{
  "d_shared_expert": 0,
  "routed_scale": 1.0,
  "groups_per_token": 3,
  "lr_router": 0.000499,
  "vocab_size": 2048,
  "positions": "rope",
  "rope_base": 10000.0,
  "tie_embeddings": false,
  "init_std_down": 0.0,
  "lr": 0.00194,
  "warmup_steps": 591,
  "schedule": "wsd",
  "decay_shape": "pow",
  "final_lr_fraction": 0.1,
  "dataset": "wikipedia_en"
}
Below are experts of layer 5 (counted from 0) of a mixture-of-experts language model. Rows are named router (the router's row for the expert), gate (a neuron's input weights, with its number), up (a neuron's input weights, with its number), down (a neuron's output weights, with its number) and show model dimensions 0-255. Each number is 128 + 32 x the weight over its row's rms, rounded and kept within 0 to 255. Numbers have three digits each.
Before each expert's rows: "gets" lists some tokens that make up at least twice as much of what it gets as of all text; "comes after" lists some tokens at least twice as common just before its tokens as in all text. This comes from a sample of Wikipedia text that the model never trained on. Tokens count by the router's weight.

# expert 11
gets: " ", "-", " (", " de", " c", " st"
comes after: " |", " the", " (", ";", " /", " 0"
router:083087131111071158149131153163168119146171099090155173087095197134063143160132107164165076087172157119113112178133190173136064094134170136093124155151146156077127133112175123096152094110152178120108123104106111178167190107134102130133118134128163121156122102136185137108114126071151060167127110117101121122192128088122073163099143166082129128173071149133135145139168090113099104074101104078143162146146089086167140127137101139122194078107133114116110154137166146110130092104142118146105184142070089145152173108057131130156080142098130138107056086164149134079065091104136178176173154145105114140093133076152162124182152124159084155167090151101095181130166144128180094108095110094094115140073130113173181165115084129130106123153085082085154129170096096145101155177127144
gate3:132072110147165097111104122180154107157109145131154162047118170069118138160132143150083105188134161072120054170144210060125158097095122052138119114126129188103142120101135115076155104108215131149126123141108112124113161102095080105128078116110133126110122075123180172129095098115151145086135187154101139127134133169139114161131111102128069137120096148114090139082117138127147189112214100096146100151087079132068157155115153134150134125104109161188177167163119172112114141163123133121129156190066097139138175131085105090145148130107127141143097120075165156130174149094131190093114103104145160104137199076153095135172192141117139170103133097110157183061131125107103149180102108143162120176094153121087150112158137152130134117137116073119105100166147062125145064131161168
up3:092155093095142163144147150114141134082179125109152099141122075141103095122133091138145126090118096194110121111149104122120082133132167155088137164090090104188132155117098081120071191132143148101119147102147177046097114102087065130152127150168112114143138130101146136101141177059158081157112104087101087129099155127080087127121166178103115127151113113110101163087147167112150101126134134126088126124132144137165122051100099177112130114095129129135081092054157122103117145047142140127079046119170145138202103119187128150136178144143146067163135101161132174110062113150108092087145136166119089138122082114159166092148140067114091119145037172123097154101144182080105047116168150101134085138158153102140147152110128083145091121136109195159139134065077099113102124188119098
down3:090107150107160167160123109202156194109110104092138096063087151141111081101141122146118091105066104171102120139149075181156111142128138151193109115117126054120156129112174145072106125098109204072163157136107172157110117156086161140132130167146113108112113191161114152074185153097083117105138125138097189111087093105108101098110139148150096119083181128095087201094081036145075099104115171212194158138172144136120106127145205120146122104086132117146184166143116085153169103119110111102180137116166098120151075100129133115157114160116150114113108094123096143091154079164140117120070105156072141149105060111095165148104109078115157130147129122108097137140134186112115139113116107113110127142106097129105142077116086135102089077110155129071120160101127095111069081104165123
gate4:148150168115116143204111189151145108096128171149068111153171160083153187096132142196128127098132182129125165064182128120163132127166169107115069108121162122141119141107126137164075135139178096166084128134136140156168109095129123122115139164075107091141096149165162137148181136097135107151142114110169142091153091035097124151111164132156106074174114117197130107221125070160078102150146072132167109085113097151172103138113100178145094095126169061070147186186158102175137133134156114116114153110121151143133091088141102137128159197082122102133149081129122159123105112117138141219073143157167174124115075083126092138114119156132155124151173100104124157121160110093163102141109117104102122114152079137122082115115124108144109147139069099079124132103142105135181101176217169
up4:150133229174134097155161104158190147089133178123155093160176207084157143151136164144105129125098148194109131116143119202124127148101125077135149156148125114086130166164122080124159089110154133119128091112163177136128150131132153145143132096121119100151112083164194053086150094171121163184199123167142202116142081117126092152129155164101084080135092128144142124206130140118068141090132106071148122095091125100199169126137155096114161107123086138089174184150213087176207149199141110095160127119138113135134098113162108105111133142100115103156153132119135103098089145135149095101099103111144166104117097160156117141167140132099168145108125091163178183129141131108159117164102149175151108116075092157154133092128155150193121167117095184113153101108121162143106154170067114
down4:135143167148139118125189203154168075095066074095143207155189150098126092158154130146082112122109133199112066105119142118137119099120082119115147151112119186104100147092117094065150109136116171120144078091078140206136100197119126144071108137165091123129122133122144107106102119151137124156152058125129153138065143094137201083163186205159122122117132106140097114146117119111124135160151111106123141130166094161132163160159136179104114073164128175144158111115162132129098087193148098130114112172112055091143174139173141068141151065159106094163126181110189132169161098111155123123078141116136188121146186152093123099121117128089141142134175182136119155125158145131163199068092095155182191138130102136123084115119098118099185166124125153170128105143171142121132160154123127

# expert 10
gets: "\n", "==", "c", "-", "ri", "==="
comes after: "\n", "-", "==", ")", " E", " pro"
router:131123143072066159150104120153136144175182117113154149119079144131110126119176145146124050131077129112172071150111117139150112087143156151119086159141122127106071088112189151100129074121154132130105178149081126136165190136142145105135077131134157093141128107145142174066158175109133095154107104128133117135167149096134146101105074159058138149165083212153091142140177064138140057095114114142173160115133149099170139125066080121107158109123133116154145144165165165120156079113117160121076124156122099191138189117108122126157089158137168143055146102186118216090090134084151137143157165207066127095087136132133128104157162077135082148130110188065111152093117156110140077091143079103092121108093101127155125099137068153115115096168101109081152152120096107194160149131102118
gate8:129137112158131134207143111153099171145159102111141160139091145104101111138136161122191142089152102163118105101132183127118154101073176122122106148082173172117134102181141124090103105129186077122078148114100109120087130090143151093104126200132141100122102117116134080135133151157115103163104110130139148017143169085106190176170142079114174158090150059136140177131133187154050148130150117112123163157143128080143136137152119160147130155126159151170156088097092080139170156116098051097160135133069116155168132142101090121108190087100120150116162113089156133101139079173163200151185144124089154092067111115130181146169103104159157164125151115118168160143126140138101121144142170126116065113109065119184163160085145164176083055107142115094139109123119073120151196122107153
up8:162136092156123157152158107091112120107113132126122116129099164035119081119157168123169147108123129109173148067129146110049165164122153150155139141082126133079143089129121119147124140098121085101093108140065081101102098089191191147098149132077125111113055144102107061098151125162076106181126173125150140069188170080138156200143119130128170096140108096084090136121070157123128071125205146132110128109133148113183170161114129139159100206164130112163144074085140150148099148118080062121126169091135136137128113170105114119085079116124120127155117100108124143118092097169150176079140126107134124115135134086082161125098124116137166122166088066143129145160060132115133146090196211120125146137074126137178166132146129094170141097157106082179144153139141082068110168117137062
down8:127141142138124083121106115149139136121138162111093100116122054158143132087079174078135158111143132148101114149136161161128158131117160076152125096172142058066172175140111147115100075158094085141052136100153080122170119155107115072092087079143157178081141168122055129132161131157149188097092175126160092097191192176119120040097172125135131118117090125117164143051124113138109079179115184116068155095145138121131179103118170096076109144160187140113163113103167177167087127115076117148130131164100117185114127143150120076090133086117088144086127116089152109124170170090118092107129141163086125137074140155110148155110117084118155154089106186115121151114127126147102150118166113174100126154101109185102149186135156170157132180132124095222117113099117133103163151122084088
gate9:143123126150050132145071154138095096120179088121136137098168116125190104080161136152133114123097180155126133132118132073154133131119149141101114149106173195137140093079128141130089133075154129131159133154106095111129113114087106094127205087118066129104149142121133085112167126052104112118100152157085083131103157197057109161160138126157098155188131117131131127164130127135139099083183077159177178150107142196087127116130103119132149072094097170173123097111183126142130129115132129153145113076148152089102198068136121158187118173103025146138135137094113161111069157088077117088108065209113131114068153092126115126142097136094137069060129132152143171198122156151091095140177166127147132163206140137166133117146068113122118176110136172131099120109134103114148108153142126
up9:127115186115121171095147106132149102183102150094098112117153127079130093099103104115136133132101147145177195140131109132153138134094218080150168145087112123065149128146114236139120127113122073116113114143136121049119118100132096120114113110109138084179104135120170155095090132101093123099076183133087080066150135219199165132134129165175114147101131153114167102161100151075133123168124112134128100103115152115098159148128095149111182098131057164116182134110111117170129146138154101083148085108098114125132134136166147135160086093141162126200125121131113140172114135166088101196094172130155199121144099167135117136133129133168178108133193097112122078148145181057247112105166106096122135137123106094116108126136162155096160080128120206125150103126141128150089170168172116
down9:092156116134121122120217182128141055111118100156125168136097097144171131095081121145078140124176143088151071147104093162127091139161103109161131204156159128106111121138133205106098126101182134083139136172132151163117115048167159138162122135189160127107175111192145146094167162085145148146077147163144086139137107118162164101062133121058154181141083095162161108139073138140156107096179126100115098082087138136137134110128108153105088140178120174140154138121106110107104070128117084168073161084128174098128096102128148091098097081146131100099131062156145102157118140127160169147111096144150180118132165179074108117101113152129173104191126085125089116122059180116099102121096179122143131134139148178142117148101114067106145100126150066182170148135105133123110140119198209

# expert 7
gets: " |", "ed", " the", " of", "-", " to"
comes after: "\n", "ed", ")", "ation", "\"", "ated"
router:109074207105057148136107160149158167148169138096161146073101175137089157139170126143145089096160194110127106182135160157174114106113151152133122136168146149083119116114128097059143106089187145134081143139143103155129143138171089094151116186159189113133103132149155209090169181081182105166093102096073138126130141110162110148045096146105125180143116156148125145139148111147129132138087085138146159163177107122136126128090072145163190088089116124128071154137139135103174095103118099125101119147147089166129124100124133173155079142126152227094112110170177141099089084082166158141116135146082113142099148111135150130131132118158109148124092161092125150081170161103121082129101103137111093149111087105165170154107117120158060110229095095096180097141088073185122138160141145
gate8:146217191152106111128117141105080113056174113157195165146124189074143120115127157116072097114138164165091135152151136053110116085135122120120123143109143149145090159120098153131150094130114123077122073103132136126149123073136128100179125125029100101146144136148110050147140168118151041077139128184140175221152121219106121098091140124083152065113116121154092076112116135106128150135100126104130122087162171146180116190144110144131138122175112138050095136140133117130215137151156116147112118115124103177126088138144225115138091147106102143107163098141106092123065098105157155118125136103158174132107108133137128136161129103140119121137157168106187040094106139126143128134133138149128176107119126117145105109143038076151125145181134120107162141136090164156125142097155126
up8:111126129097091127199110155146115108098171121136156146126087171126133095135150145115142142100107101158134118090095137183071207072131128193190143180206158096095077144135136166190098149118127114102079151090085215136175109051115127179154154135134102143113121120199151114095120100074104097135109130109127153090149138127132067129138108085130171108143131101095112148151110107185155079110102178128153121095133097137138138161127108178137093169050112075111071161140143130144109113082088091116148134070119145158128151121096132125124048159157110176154144089128144082121170083145080148111135092102219171113137156157070155127160109114138126113146158087156140107140136186153172073099155100103060152158191140113129140175150083149139160131147150150184101108138154177139079122149146122
down8:154127145099122130143217129151158096147114089229164140163128132171182071100120167137121093143117127154171097191107115074114134066144099114055129133107134161147196130104118118040161137112102142190060124129139169099113111062103088148115110116152119092189182159168134126143132166111076107133158151115087125147085128113140145108139153128110148104152114088115130060099156179139136135173175126140121080162163126127121110142117170144122156150159094141111086122055141134134154084089104188112145112130093149137082079099121185108156082200076125065118127148114146110142098172111085112148126104122141169121109110079109100120108066120140172131057123139152181135159132136162085132128098116130230098099075145151156148152130129101130130113150165101189135092147143157204135115084112114
gate9:152145103159058095130155149107088081063229189142135129143140114084121143093118136145132125070145110135076148126116117106144127089085144113146097119104165096179129180177135158184026151092104142166131170150111146164131152112111154134069117140100139082153144167074118141181128131175169143170091151114058158120084116128141134114121104088104147162115156143129161155196169107059138132117149153102181113118167115118122144036141177128121150185172072125118083129162152109156137140050146135116098083128146165127161143137137168153118168120096148104133151127139163151137171113130142130156084076124080148130105156126149118123163150099087151093133103152088123105172130087140114113080162180112122139077005154157149105170147148143106143148063138084144093121124099164084167101104084137
up9:091142158099152136134176122129106122117146155087110088163103064143058085101107105155119116085118103087110152107157168111083195090179162197135133151130096173089117128085105068144158122156127170093111139104161148118132127130144112111127142143135178034106186171137109090082159110154088085146114076064118108139121107135127085082109134090155121142092120120143145069132103136126106163087158119145142113146093139114133111132106139155168146171106178142051118157134079131083154164116141204146094193107090133129185134136070163106205134133139096097104140161128105171133142145084155130074208118118060107114100140142122110086184111077141138194150058137092118176104083107121150172093106104133100115057106097138117151139161117130134112087180039096123106131138112138103144140187170135
down9:193178139158104116119142123135156141132133104112102076148190139129148207091145170185173128080169145145134167149173141034102095093112125122112105102094188126096141130179101140131120100057137130141174131157104120103138188163116122145082078157077115128144128087076104117128142117139158101164113143120106131104128122147121109108100145113109165077140213142142152083155118144112061145188105123146139122100061090150089159108145139183110203114157087128187149118108094117146148083178100177130172153153085155127064143148102162127106188152141092099157098122111107144167137158091117140123087123171095184094083178179142103119104128117086158125095088123127201045121186111116152087156164128106143090135142080143109083157137083101149136073171133085127116142146065158163164140171114114